From a checkpoint of a small mixture-of-experts model trained on Wikipedia.
Size: 9 layers, width 512.
Experts: 80 experts in each of 9 layers, a sigmoid router.
Training: a variant of Muon for the experts, 463M tokens, 3530 steps.
Below are experts of layer 5 (counted from 0) of a mixture-of-experts language model. Rows are named router (the router's row for the expert), up (a neuron's input weights, with its number), down (a neuron's output weights, with its number) and show model dimensions 448-511. Each number is 500 + 25 x the weight over its row's rms, rounded and kept within 0 to 999. Numbers have three digits each.
After each expert's rows: "mostly gets" lists some tokens that are sent to it at least half of the time. This comes from a sample of Wikipedia text that the model never trained on.

# expert 20
router:491504494479507478475511516523504489493490507516486492531489495468483440493468515532524478519442495479461523547478525502451509500484496522521480484530492512532489482485524482489466525482518510
up0:558511499473489490505532527497534499557474482510493545463519498480500507459474555498527492492481518495508527465503499516500473500478519466551536500495515506483508497531476441528495480471474505
down0:507471526540491486481481494509531472510484513480501552527492517527506467495482482484538464494493502433518477481545499505516506501507493572477487460534449523470480517497503484479521502522493474
up1:508486467466495508481517532506458491524533475519506493491502520477520493521502509485506512528507503505497492475523532494490538499497439495499498477461537496506506466501492496473469491504482487
down1:478551458447534544494499476530480483518508511472472513487477480500485513475507512484460504437503521492482503475526499499487513509530489519517530491513509470466476474484503534488489477559511536
up2:493490488517459483548494516493488525481501497499489476544522507491546483504497512518494516504558507488468485514493511463513511456474505492506494505525506462549549485514515478485471492480479490
down2:459462459470532481461509527507514492498490536512518554525546481447504471494517495485467496501531500507525489497471460505489486502476498499517504446517531485486525499570469515513470486477504494
up3:552481529518464488482490479516512541508539493505454503504503511487485474516457528536549515504505466465510489502507465487484495553508427492537501539526463505505552482515492516486531537500486464
down3:535519494523552497493449472539518497524488470475467494509538538502475472510499544491481513518536484528522482471485493486518524502525511496515475465479512466483501530448461476521537466525482496
up4:494471525502494502491520520473456492554516503520467472521498502526480477497502523531516458467511535523485495466487516503505495506523495485473455536491465469522519448522519483527478540496527496
down4:494487503500491505467504491500523517541496530485517496534493477521527485501491453521507503485541540480501491469486487497472476545473458499466479486470535505480437457490511531486543470478494491
up5:495567485474428468475490474505499484509450516496452518496498503501485494565536584467504497505495509493501484515486532491517486545518506503486499490507466515484527510539473524485529521501518506
down5:498504514516529457476520512522491522509523520466510506489480519495503494527453519485538507481502494527468471526498520478526511487492571526477534485481483487498443452499510522502507522512471470
up6:508553470511502512488508505518495476500483496524493495529500521498463456499450554510500510463511496482516515468506520452506542541458546444488481492508496495483482506518493471504503506502516484
down6:571478483509447508518472458523479516506525500446525493483498480510517483460492504536471523488505523509487502520464509531499486513505531530476510502444495513484497482517543516528500465476476485
up7:484491511475461484469524466484530489536502497503473517522500524500487534486479523482486453504503522463474513492482517507562523505529500501486498509471524494465459556475500489446523499516488483
down7:559534496517526480513494497515493513501506482469515489483496453538504494448506507513542513468481516483462548518514460452463506493448481536526508500481519510492509481546461508494498478458506530
up8:499512507454525480491510505519499541514473485490498495485454512484465520454549468537547466516499548462477537550527513512493565506537529503531463513519491515489487513459486513476483507492503506
down8:540538490512489499512507557515496490497518519503518528525522509517487517502461490515491526527491486499500533479487490500482516519507486531475501488445493526498478506490501462481519461496504497
up9:492480473547511499497495506504489505495462472493515525512494507480444519510486497484488574555561497532502493511527500462499489498542522513488507511535508529492509513537499499494518527472531479
down9:518475492482452493527459485474479504488469481500520435485535506474509490483464508517458504472483497504460519462499501469487557467440494519486494467496490476485507511485507500473477539481477527
up10:487467572495501514498483488506494492482464480543470497493535516485516501504501510476490522527498513514513463465483526526517550478500520481487499469532481514490477483495515491440481497485546462
down10:481508466448533504510476545514497498485512531504492497495494485449537523482515495523485508532470475475506482487512499513499533523472513528539499494487510484503485499473524465490504499473528505
up11:481497503456514488517496512515457518469466466468515490469507508499510468508535444563502480529485513480504522492502532508477504465513496524497485489486480485531553466500520478481470480482518474
down11:515533506482514480481472482516459468531524528485490506508505505512499493436518549492475482493533491523561524516508506546494517543516496476507535513524512519507490473521512509510492513508457558
mostly gets: "JPL ", "Undisclosed ", "%; ", "–; ", "voyage ", "Notes "

# expert 32
router:508536497499517490509481447507471524524479549515510465495507560488447506539497503482483539517482517497502511543508505522462538446522558518520527508554494531482482515444497504466439500499513484
up0:469516507511492501480471469504499508514487500504506478488562522508546486505473514497501500450515507512498521505522517487529469515476514517494493483486499504468535511507511492460516505507522454
down0:534477506503553468514489471462524479497505500518519486515528510425512506481507497469488514478517489499485500524444464497561510487455489493508506497520493509522543484476468467543510465495491509
up1:482495497492485537565534500549527527504519556475465520491490496518481477531479537515474463510495509509464495480487504485526504472504520508507511479453472503481488439496491483456512462503473486
down1:487506501511524545531510503480482490488481544511464464501514491465530523487492518503501473484483481558525468520502463479535506537525549481526501437536471484505483508525523506513469485526502477
up2:544511485545504520515519413469500478498479511485518520545511515524461528515510544485485463469423532534504493481495499516514506508502449474454503512510477494493510488506481494517486494480484504
down2:464515494503495502508497498492498509472498488523432526510507429485495521510492496504501520524508458521471517517483501473454487488518488455507453492504499516474502554502499534488484502526446455
up3:520522535486531511524500470503490464488481502482506504466480482486539530520508500482461475520505489511492498496505504486481505521498515527499489511512510556515516470471513542492432499501525473
down3:489483442505508484553493494547494505514522508489489489519514516457485472520528490472467505467515547506499521534513439496468516481500453508523482495479484500522477501521487536479500507479539510
up4:550486479499506509544484523501475463502544471512481509496490532477509542523487480477487575496467487469525512475501501503550497493503491507539558506540474504537485481492490515493506493534499509
down4:499470452497525483454497472526513497486484473520484475472474531485473487511432478468473534566505467448521494511572488522505519492503493531501526487531526510509498487490523507510505493530500492
up5:431516440513509508468520542500462493491470476519482495522497529530460497562486484520468505480515525460463471529480488503511557457465463533490486539485518495492496511463498492473490561506503491
down5:564465520500462528560493485532526533493513496520526493554537461504516479493504476554452488521498496469491459450529552498521506550489496510480492481521530495504483468512459468496488488537492482
up6:517518501482505497475534456480512550519549488491516467482469492463492475510522474474490524482503553559518528479484555514526513521451540512503465521467458446506471528480499503470466504507497504
down6:507522491509471503474527514522409483515510492536479499535531541507548522542496532473510499465504541500512476491488532465518521476489476530483524526490504500545509527527516551514522490462492508
up7:506480550519469470491474519490517550527503552478459487479483529544486476486505486512513505513499541520516495491557504498520489487535522466459458474499534502462515521483485458491464518500509501
down7:464494503480506533477516487493488549474501481461463521482495507520535476528484514466479481469483508512497499496514524491502487501514503471481531522529527551504510450475521513519495497528467522
up8:522499524447488524490475509494505462527476548483513503463546498478444499515514476516492550441470546561499446489520481487516445469516481515516523501497501548485505514489473481454497507510491480
down8:471498517455496467481524559475519499530450499446504470520479506466474468511488466529522483468524494504500495510485495532491458523501496496525506485489530459487522480467463520467513498509537491
up9:474493462511517492507497525480512530480499497501482505522529487488521545499527508493483503503499477471506503499455508484557546486528480505489525466467503542499487505505488481460527493506472514
down9:484523521478522492481465505454476493473503511484488472522491504499501526525458495491471524494472495516517477477475494468489476510456511501507535490505486572530490482541489488458536530497499475
up10:521537527508544465513477493559456499516501449488513539517480532491503510476494535525488491493461510514480499532489481491503491496487527513490510477520493462558499476520496493469474439471519540
down10:525461517516536477500448531513497496472473511516485487499530494489470539533504496503557449496493509505504513514513526478441582500526518520524487526490505525495511525557500556538510487491485564
up11:448502494448477484525545525475500530545514506504511534434512532487535502502490481520465509496515536486480517556558538428498519449502505538488479507534533488480507482493486484484485504522508431
down11:505464453507526536520519494469523470535464509501459515495527519504498515505511511509475520509493526499466544488556500446519468529545477524500498530503522557484495500461513502518456513545504482
mostly gets: "along ", "worked ", "together ", "compared ", "relationship ", "meet "

# expert 68
router:481464485531497463506552528509496493501516542496483471512508466493483553551488489501495534506493509462491474498481545493490514528490501472526499521491493489526496532514487530501500536520504515
up0:481537481503492476486507537521509490534488439459525505521501504482518547470489501528544497530526515478579458493441534513502532501538485526547512495530486488528544501482508481526485504516467491
down0:481466495532460462542530555467482508477515500531493534459552491483520499505489483498492518548525452503541464498487498534500525531501506494463469491489505456488501454489487502532539527551497492
up1:517485537475475507470499507543494533522470476543520482480536496496516495529516497454514441483519536515491499525467506431508471485472517492542507463493541528480503527475501500530498526497472498
down1:496503515444524524498516424519562496464442469475520502516466484508487499532510541473490509461510466521479489518475475506474482487496485503520534495461527496515499472525496505532501520517494502
up2:513485508488531534490517467488533514491496471502473519504448473525496522529492471496517485514470529485488517485516524495471488490466493462521455497524503513514470482490502530517548521481452477
down2:487503524478562503525527514500465527520487533516471544437546525494439530503508491488515505553509534506459486503471499465478508460543498458531455491552559519517502484474515519544528470469498531
up3:526484486514484451520497478464437493493502512527515513535576479496555475497458527493480471504486525479515490502503502508499511505487494494509505498477490510508505502501492477498507506458490479
down3:538486429477563525496479497519494469485466502496448505488481501514530508517504462492477540535493501458518500512488475478483514506504517505442505499488506504509518489466511491507504530503449520
up4:494471533484499512483570499537504469485511488483467486496521534526485524492456546513489505467543494521504465474475506482498499497533485515475504507503538495514512502533546501510518519508497492
down4:468495509503462534453504536542458515474474485460501480494537541481527482466491501439431531516492504504506512487499476526533499520473519442454477502457513496516474482523513518512537479457505469
up5:492483509513537535518486501518478521507544521541557492487507482504526490529486502456466547503513517481500526532463487485479526530528457495525491515525530541446512515553525525478531463505488454
down5:490519503537499495458520465492492450474479502481520506489524541529471490486481538529530488512516507509474523542529453531530472527485508500491461513507485521475494520496508522501470476506536492
up6:478497529480443502473453515499465518500480492514504505503497506473463487480531513475478520466496511478492504530528552527549525543485536458542476501476499494523477489507472506498502485494486476
down6:490539502512451523476478468491500493504553498464479490513474474508495496502540535510461494454523510437470522461493514506530543585481508530490532462503489561473532468551518512509464482553488508
up7:545483487470511520476528503473485521462495501498490486458494513465533538491483486488477452462536524567465500528509517491541452515470485531503470513520520476507472497497511539512474486491508536
down7:513525521529516521483490490507518528528514531493474500533487507522470497507490502509493547504548530476513501522506555510524473500525476461512487458521496477494521494523438498490499520533487492
up8:491493521489537526500555522462536515501507500493478473523478472511482497495518465510483529512537500470486504478492512509475515533495474493461490503465507485526572482502459495451481515524503504
down8:487514486491496504479530544479487461534508481504496510500541476491476485508511487524498527473478498527531523520496469494527472520520457511465506499521512501471504526484471450508465493530515535
up9:490490487507472539506537476530483532485531478478488476523534510516495498495496503478507505515505499441467507534466532540453498502476512504495526516486503458478478488516540498498491487496457475
down9:488490498463474480510447462501484534525488490551469502530518467496504515462480534532481450526472523485532484493508463496520466471503507512495494503477469512504460492469515509552468511464490496
up10:496501513499512525488456537461493532512504489462498477458496555500463526516492511502496510502511509479514435481507493502503477511489470502459466473512455508530491500494495478535447511480471444
down10:522541497470486536513471529489513544519450506465483460439528477491508479506501474465469484476500478511496457458506459535507537493539519517497460471514495521495498512467513507543511489525525494
up11:482537506522512459477509498522498521501516504493487524444553485499497528510518463505548485461518529473524554506488474513452492491499510486474480469485494501484491452518507486501512449482510486
down11:491453510563494487458506484502475468424511528466509499505495497541476487499507498527475468497471472517498494505523470475519485506518490543451512502497500506533460526555508472510528518478520484
mostly gets: "von ", "Williams", "Earl ", "Johann ", "Ottoman ", "Mc"

# expert 79
router:533555454515528475515484502512466497523477498495501520478464495511492499522452506540548527532496535494454536517510507537446516500527475489524520512521473452514500537492487514470425490476479513
up0:463500518476540510494549470482537540546501501469512525483482481483520482486509485533524514486486508523492512487461483489479498535504509503502522478513517499516506479464540551483478448488524556
down0:511484505530492496490452522449525485469483491511514464502457520467485505490502567527517506508478492521514507522458501523519508489530503487487458491500545480508514541491501547508507500472507529
up1:490544551550512485477509506485499484526524502527493411508494543455464477489544508512487524484544492500472509516482521519524513486492493477459486469537513500480480517481536506468547486485522483
down1:544512449523455487492500520494480473528499500519481486484519473475502448500489516515504492545526537501458489482479479504492524504505491469515474505511485498544461512492504510474548514462495493
up2:479508492462477508500524513486459518477475501522518440468502458553521508551504507496454500435533551470509520494496496538475502472470505496464481489494508471524517517448521497525456508524507479
down2:501527510483518490493447516489494495524477470499517511534443501473532496492515499461519485504569511504550503498513484528475506497539539517487523472506533526440521496505473510496543525488499459
up3:507523458529465502483496494482499467492505489508464480536528490504481517534522490458505521504476475483497463488461486566443487513514491504509525508533513485517487503484480529504500524501497450
down3:470528523478495549474506538516553451544452508505514544581522531543533523518504499518498440472522491473492502509502486510492485513494508488500536499493495465468453486517478465493489578495477476
up4:501492498473528479466487517566503478486557475490508499465502508502505493474485482498471498494529507536528483484513522460477484480477505492495479494518520523531498456487489515476522502501509515
down4:531485507521466514504472521534514482459516472484467494464457447459495501462509508516514513502542520532479502471530500522474503478461522534495527477502537496499502461524475513475517487489535525
up5:521503442507490509498523472500449475471517501557528521476523481509478506492555467501537525522524538505491502469511472509502498513525506491505493528494470480525498467519532518449507521518481509
down5:491552484527519511499465507533476488472504501501516512525474454534461507542507498526528505506505493492522536510501442517489493518506489544474518467544498507473523490511508536506482476501539473
up6:464467519450504535478520532517490523451466502527493476501472462551477533476505500519475510482432523450518523541518494513521504464463484441499487516560480490496519516500505528490501501509509494
down6:512514481485506495486435487537516566536528521525502538483506477566481514491487530522501453492482523466534496500532480525506489489488520490505527534513492494513434476487485458500493472540420552
up7:538483456466481492485497475494513492476510525523498499480469493475506481447461505498536492524540527494495521497553502531506467494522436458529494487507451434532461536512467479492504522506495502
down7:495494492517504488517475490498475547489509470489550529490490441487546484534511463534552489510492513489484500491490480513522511468490506512500469492499523490533548479509466535436489530546489500
up8:541501500490528506547466500459530454506489500479518511452469523516515510485459483500462497531519439519517523526449480475478511462481518490492479487529515470530502517533522506475489523488482470
down8:520521497507469556509502511448522501507478491484494495460519506491497481484503484547457511518505464502546511507504517556507535530496489481504502519540494516502495515503477497492567490502506494
up9:513512477481507478494492447509494521490488524511515539483479534529540497505461492502535506515489526482465490478533495483486497516514482520555518500469484487458510476499515498470451514470531516
down9:489502494497512454505492516455527462503502529493525480478546496478525472464501475493510531475503477471532477512519473532515486542496494493512494517462525452488441496529466482473457529499520524
up10:432495496500510548511541511498472474464509482502529478501495505475489520504507476494514533494505553514463548542524482495482484513487519503485523515475508501480513496502484496538467505490502493
down10:578471463542493511474502468515499487504516509494482572509483451519488521491515507512510542505475539518470515507487486485476495526535492545477497461516532469510474471430538497529503472514471503
up11:498530529490484521497468487479503518512481476484494523493512480491456532503470522463463512490523456473479544452485490506532490490491483508469476502505500503504518514473516481524479466511467453
down11:512510490470520526504495525557486504554477518473524519491526463479536498519547485502507527517502495496527523553509469513502540506509502482483473532508498526507514563505528538527491535497507517
mostly gets: "Outstanding ", "mathematic", "Best ", "graduated ", "professor ", "Award "

# expert 15
router:505538489510519523495526511528496517497470449499515455476520546539538510491535515526512528504502479444464537498517516509500501502526479510489487520510494541503521489461503501482494491477496502
up0:480522513460497506522466482518470493492439484474535443498486529483461492470488498501481536485505456499434586512452479463496507517476524512507463518531466466492480469462533521497488517501515513
down0:493475518467489506517521482502533506524496501511472495490504517493486479518494534481442512504509489541481476520517486485488476513525477509487506474533543520479515513457543496552553487474518510
up1:474481502512520498515477483485515501543482525476538461514485511491509540496506512492502524550477493503516506500516441480524497504481471461489540463519510507520520530520475550498512495467513506
down1:428495460505507470491472513483500448491521475484535476506481498539443526496502500459501480465487502529494547514528458496491479483486481470486560457514498477480505461506505453483495534505517487
up2:420480457503492513486483482508511530510483492545480500465466483505457498491507493522438516552473507526508498484512497471519517518496483483470507495493468522472486512472498484521478489525503493
down2:471505497502482532499505510490512569529487507508504462540511509500462501491476517521487478561468512519496517501526443492522503445483523464577489510513509518526478506467510500523518509479538484
up3:490523486517491498487523516465464486489496459584480525496491473492482504502529521512499511464462525509431513493480507507502458472497520481503518502517481485465548516484437462480500484518526489
down3:476534519472513513550449486521513541515473482479506508499498471477532469524537543483482482489482549525520517490493522493508434483516517501510504524499499500462513495469505510494515526500526508
up4:504566496508527519486491522513451488487489498477514517487502487470448472517477532544531506469483547484494492509543491483477494481525502518532487513510531455495521491517507518490509486468507469
down4:527521467536515512496469535521490458497474502454528461527453485492473473513497503528508484521516489513505519512469497478532515432472484527499501520544480483527523458506512481497470502519516504
up5:490485516469524535494527490493499499529472441496468509538461495501520457562508508519501509486532550467519489521459539493515521534522530488485509517468507450482513453514515496494487519488500509
down5:468504488491520463498491486511501461515468507479487537520503479511485517516528489487496511533502525475533461503484535455523572515524506492546507495498486465531492507532481499469482498491481468
up6:443452492509541490488518491514539514534508493502522501516506492529503517527502493478492508492504544511496520502516529489514534485499511502496507471486483499477488496481494484502485468462517527
down6:502486536488493600470494483520542487443528499511512505489508510485543508507490506446553497517494458487513502485530455464527499490497519509498495497485532512480503474487528500479501506476511508
up7:517518502468489490447470522483471520496458495454526546486487478506498482509492498500503482502460509473509478497462540505507487500549498499513530480495545507493512499503494475499490487536530487
down7:546501467511527501481473509560483466470454512490498493470520489525460526490540519520524513521543507525502485511511453472513534481451486528499519471500482528491460477508481483490478490546499507
up8:473475467472504487516519450488477546529513514486508450467525526501519513513502472536476555493528530487463478532504445546509525470487507491482517498514499536501525490466519504467526548496526446
down8:478515475465490506455472475512532516486457510489471485556473506514498495475514480491490479505461492512542511482498524514514482517543482494466481442491503480495489514520461522513491491489495504
up9:503447504490508526524543512480496547526496470494536478490522485496515513507483503502522524488507462482509561518525512511511518522494493472522481496481443529489479499508492496499487539479504498
down9:559483502489517480551468521481510500487461467512515525503492494522491570485461494473535469475510492522496455512483502488475492551529525461515531530458495519512532490525499463506472467513472513
up10:481548508475508500542499498499517473564503514544473508481496490522552534516473525518475440513511507442500482461500518486478502446524459509487492503469481514521503476515486525458487529487497481
down10:513540487461487503513480495501524476464486485458495464468501545496528452466494480538493491493509495484528518516521497454463522483485479476503532511531453511486478447519541479504474502502471506
up11:478507500528510521520524479514510507510498535506483525517512489523491505478475529492549496506478532522478479466519492509434501483538485485510471437487510502524472509476516476489464522526464488
down11:475476517519489459502499489497498478478453512518535538468524469449482487481457496542500497520523532511503499469494494491515485520505481527516504482510539503479469523567515495475524478488514497
mostly gets: "Votes ", "Candidate ", "±% ", "Apps ", "Pts ", "Pld "

# expert 70
router:488511545489509465516529450468526531500465478512492507482483490512498491479500515545463495450512506505507534529485500523473535559521501486491476488496498518436491481510511505507502510462536478
up0:510479517462486500477455520436465520521519506502523465533559525507481502492478494532493492450547502475464501504458496505502498531479478520488490503568477463514481526493503497511458449522526516
down0:495506479541531494460445481546475521500470509526460543488524503535488466510512485539518500488475508474474505506486516478512447527487494513509448484537524473468533504477501456522458530519557478
up1:496514481465503473502503510487503533524527480503524493443500510487459501506505496533474527515502502497490531511488508458484473562494540508511529509474505467476460505534512479469526508523520528
down1:508504450512474482530493474511479491488483541497483458522465479483484519499545509475438530526508510498504486516485491536493502538510513492507448509475490516519495494536532532506522498459472553
up2:507496492515483482475504504477527483485477488532508498481533484494463461522527512563473546477542522520553506497443524489487471492497522492494488499531566492539519454497528484483470511511495536
down2:489484492515473487496499491533476511461476510510463501482485489492494505479512484452512487459527485521536525538450491468487519474495516518529447509468494522539478478504528539517495578525498550
up3:499500476532503522454505466462472516495507464506483543508492523511505504477560505508528484512488468488490499538478500520538555510548489520473518523491512500470514479500500550550455497497524491
down3:454532500493499509507491488489479505514546505496542521500511470495484453443527510525496494511506509524499470552515477476496552529520482481534476533527483498503514471498500524466508514525518482
up4:492534530504514499544505496502514485488509526520522481497497494515532509509488542470478500478449454469496523472488483514488482525459541505475505478492503520485491493513508499478525545504504504
down4:477471454509456500483519481505512487505502514465512470511497509494501494465560523501493482453520491450503506462534429497513509522469533509512511504445502483501471525492500546510503536491544507
up5:498510521472484499486478467451475516515502490474439482496558509480506520502457528506516495489502517495502461500517526474499477480458501453495489478492507508465506538531504476492493479518485535
down5:469521510501536511467508533519516459503482530459518512489488468494494469476511525517480505510504514449511498486492468479478502537532449503488457516486525462484493441519530486501503467495472468
up6:464457538517503507483493509498451513448483532482506502483477520485496528503504505455499502490464512511474520470509472430484468517499505482515476497522558504509561519467500510496474536537517524
down6:475539539486468512487461457478523514499473464489481535455507504488502498499521513476522455460499520517532507477534490536516544482517503519467561485486507472481507503495477495540521464469468472
up7:498512506507496441522516524468500529534492429468525518502460471505491500503549472496520538482487536522491525516467489543463518534483484493498547504500445580462500487517477492485507488479495556
down7:500499493449480489537476471518518519551523505508518481507499474452521474507531527505464482510491495496493500542524525521481518505514512483517506515502518515521541549518469514511549488517531525
up8:484499548498480473482463500494494522491464508515481478491481548455493477493489490484530542496508494531491541520478524495510483528475561495457494490530546529451527542508509487531499447488484515
down8:558484481476492494470456528534502495529485549512454478491495483481470468475445525478477504462525507499481516499535564532467462535489518483466529519542524526447496471491497473524508478531478515
up9:490543538476510503501482555511493499482501507477558491498533493495478503479515507506524468481522492481552501524505523519506505522500479493500476514492484559472466521492457477507492535475498496
down9:460530500504486490512482547480491475540493528489541512495494484521503486515485519497470503472526506503486502499525499513516515494499521528497487479525493521522476478512513537473513525511496470
up10:474509517489497522511450510493535521487508464519469482490464479540486518518499557480472488486475527464539463561534525516520521508508471456505506518485439492470491500453475467457494485511491521
down10:440450525459496486544497481462540520480517556508458517462471473547562482475494487529436514511567492467495473513532468551516511552506475431494491522495454518481471498512483450497569562497511529
up11:476488517466514557468503516438496477521508537511514467487519492463506482493482491511519481488534562478485552480511505502471491541519495526486492525484497512467480458522532492444510541490479516
down11:541508481461508513509495481506484482506535478514472507497525455480513489508508513512512533509527527452502546501525514504508509523508496530522502508495528527462524532497460476479481549523504484
mostly gets: "At ", "College", "at ", "Stadium", "attended ", "University "

# expert 37
router:489475496526530515530548487485470507526532501470494468492470504470483492501469551527507516528489481532464477522489535507449471516512504481488514539547501469511493500452529528483467531476521475
up0:494524490571472511464520465522483479467528503454494495436521498546539532514497540471502523473518481511485491530500515501484510513533453512517510538475506523508502522477507491485527491521491454
down0:498513474538557513470481508518502517512556555502429475507517506487497547500503489526494459453503504527511469502507508465498507497515495503527478498518516510524495508501442492501482508493500512
up1:494497506509482498499508472462520514569488458445462501552535482528499526511521504508471474495504476543522464539506527522446500507489499478505526496496449504470484519551523446489495523518470522
down1:534496487499504492476471514462508500541529502491529488454514526511526493512567506512500486516476523536506470502492476522538512473503486498498445512545461480525503510479511509500463523532541522
up2:469502550513491501492507492483482514495557516490494524509518486461457500486471505498477500440531530506497485521459500491484478476484468501536476466532519542505533571553506503468469548498561478
down2:487514440525487478444471521462507466517496543488525494478515443532517508529483543546546494549492515507520457503495516522515481519473527524466529514465463453515484478513497490473468508488506481
up3:502502535489505493504467492522482558506468501490492525452503521464493483533526482485502489530501483481469469495492521495534450538474540507529518508504495510456494484521537544513486531521486520
down3:521478514470466514472456494530533514484491543508514494492519505482501539523491483504471485512503498557476464502498474442527482488529528435465516468480512466512537516502509460530515481489527525
up4:533481515440522522531529464520525539465524509463499503493491494495513501506486481513449523516459502498453492536439529506494492490520544500536454482504515500499523523492474524513493512475517511
down4:493509459470497528508509540536496446505511481489486517529488499455507467516462484562515499506533551509495520473512540478512492536505511560475501496549524498445440532491465485518502533493461517
up5:510489511510514483539524514478541501577594489515465503462485544496532532554525490480525515454531507526504521478531511513472453479508445495487503515556512475480508551489509511464542515450521493
down5:509530499535484519495480524494481490510563468531507502469533472490518450500464455524469543479529470432450479508496489492478490514516503511510492506494507491496491512566546492512518528458540542
up6:503539469509520422482517480494489540525513515473481517476528496504542525506557492529512488506517460503506509481507474508514474540523475481496500527505466474466494509517482489526486548515501487
down6:524502509519520502526459455489497510532518475509492504511454550465524499501504502513526486502562488526538534522493491469507506510478502468464479515517451493500469469533494474513493471526477455
up7:490449503500486462491533499482470466513478495474471522504473560429466508492516494514529479532518494558520481479508512504504552443519506459514468514514506435483516478497493469480528506494516472
down7:505476473491493513529531497486467496503513488516484488522503536440488488497516504527493516550519525499468474515503470521468471517522541506448460530484471459544509521507496536498503523503469471
up8:492491508512485492560462511478519514450490526481511480497498502504511523487485455502488521498503493540499467537492492506468509486510542540493464520515477455528541525544543536491480488452544465
down8:475515500539519478515469483478489470543521485534531545517439445498497455458538474517472514471530423502528516487528483475455480533545531489511512466443532464475518482511470520510476515504475506
up9:529507479495529474510485495498528537461505521497517496514502489468477504478459547493478492538468530500515459491540493558470495458536513480518524521531475496468511537512502495498482518514522525
down9:519526476492528464507446501481513523539525464488457515465492513472548503499508524493504502506465510454506539504500521537476491488527504481545500510518500484483491444499536500506506486491533504
up10:492518458488511534526516489468467510517481480485480518509496513510478470556518477570517500473483490532460434478513485518496499538483475520519499514544466504491458456501456542490475499422528490
down10:493549483477530499514521461483522474539527509479496515511460541483491513523524495537528534462513501511478498476534489453528516478434527469490528511477482530523521523509538498523460523517499482
up11:498542540492460500508484522483529516525502516441531504504481513481487533452498502507499511485481509466474494495496503493485582527531468519495486541507507518483498465505507482500465504542509499
down11:494532452473517517501516511493551482525500537486568501463547499488472514451474472522532483509516534480532451455492515489486506503516470497549472505488527504507491495485516523529525483531509491
mostly gets: "del ", "ö", "ibn ", "Abdul ", "ā", "ī"

# expert 49
router:525489526484538480514503518509485523493565501527494509513501527492491528490449525506463525537466534476466488472471566517476484446495495487535490523522533527528528538503511475501478483468505475
up0:491451505558476494497495519485484534513492485516465480509485495478466482543510472573553511484485497486502526496473512469494505511520508500521462478515493484555555508488518459509486447460497457
down0:540524502511518507536507495549457516504535514490477493481503526485488485464493529511515475489515506512492440509485505513469479497501533525474486530499471533540502469467498501479501546497519463
up1:449512459508484498498506486484494535496502515491481509539484480484514499522464516499466504489488506497515508513494526488505507481527507487521481509515450482507523555479517497483490445468487446
down1:462432500477544510510496518462527511511515471523474530521496528517468475502475508535489506494539523518513471488461511470545498499520541490534495516543550470546479518462510530530468508529484512
up2:494457494539503490530495492477489502530523486481514490490484506488506537493511500481502505517487466477498464517534500504496479522522529550536499511532491520513488475484516476477489527528481454
down2:502521499485480465474501541499502473513498499458487472535492536534504505511498559487507514464545504523482449475538486477479460498475504487510510470513532471478513489480532472531521437558537530
up3:445477482539482496482500516500505518499532514555498512467512492520532503505513496552505506512537530537509489472506564509499514517512520549510516510474532502503519504483524509518548524507459468
down3:472503532534500496526497528517523489446571465492472515506494531517530449506537507507461497539542547431538499507470520517515486492472483494536499528498562505462455517508496501510484486450505490
up4:502467501479479482515533497526467512491512491527437558484471480493512497494468511562546498513519508535510520435446509508454501511520511478523514539545524439511486519502492460456507485503497499
down4:491500515527515492465511493531499498474522533481499504516450495493532476513501511455529494522475448546484473473490465475487494500520496483463535499486533481474479496467542507464490497480493472
up5:451483517525502471498500532570508495501487483487516511520500522497468531445471502465499478503484514504510480489491487511504489489530462524505572562504543512496520529490510512537434527482490501
down5:472499488489477489538469482548497529499499495525505503470456532480500468466508512550475505502510513481487477484479504485461465503494460527506515481511459510562507493506469491493475508527515497
up6:520478488502513458489484484503523509484544494479462520475521479463458508508497465493498437490493494498537474501529470498502505489475507515483519498579466504467502515520514512465498491487473512
down6:560517495510463459493477467523472490504481474515502492482512486516546490530503560471469494545519516492502510491481506493516519523511499515478486538478565505537509507464522499513509496486498454
up7:550521514524460515500499500514499512512508510484517519503534438536475530484468542479538476547505521455485536508504525499506548501489525470506474507456500482501474495498508505515508475505465510
down7:504497479462528521512523458497482520494522506521482487462501514423502496529458510535493507484470545529514514505491488529542521442464485468467474456514492504541497486535517516520480480524505478
up8:511479500497460506535506538508526501465488487497524481492473440459501495473489532502518499482534501521495545511521547473486517515509540453491511476445488526551531466458465519522527469463491518
down8:505520479447465499471507491517524505485500500524520511507482505533496504493547537534524510533485479509496529509492507459494508514480465471517449453506506477498474466453513519520487491539470519
up9:519471518494513483500543505470461527553550447519544461514491495538486486489496493546468482569461495475525506501465555471461493500531490530454460528550490483519532509496480496456519500518473485
down9:505437505475517509529457479487490466519475468497507476509524496535492509477512504505523488533481509517552543547504490491499520483516530497502510500490497513462442523508509482497543481527514518
up10:468500490478517495502461519520468515503534499497538541498526508510542521502460452501524518526485482466486472472483510523489492500458544520517467529515497496470480540520506517501495518481506505
down10:497472493489510475507507501500492496479485520541509515524530490515506576486492483530527516500495431549465531508456516495476513495512502479504514485448492504494510502485530469482521496463526504
up11:456481479443466465494533491517483501528505533499461512532501533500455506498492498505443480513529527501520481506472512486502517468484503506492496492480476476508526531470485470503511483488535457
down11:503483515489465461489494520547501509508498550541479516502534490514479451501498509479471510494544496492541507491508482527523543450504482478467494515488507474480536531498509451505463508485541467
mostly gets: "ā", "Cambodi", "ō", "ū", "Hu", "Arab"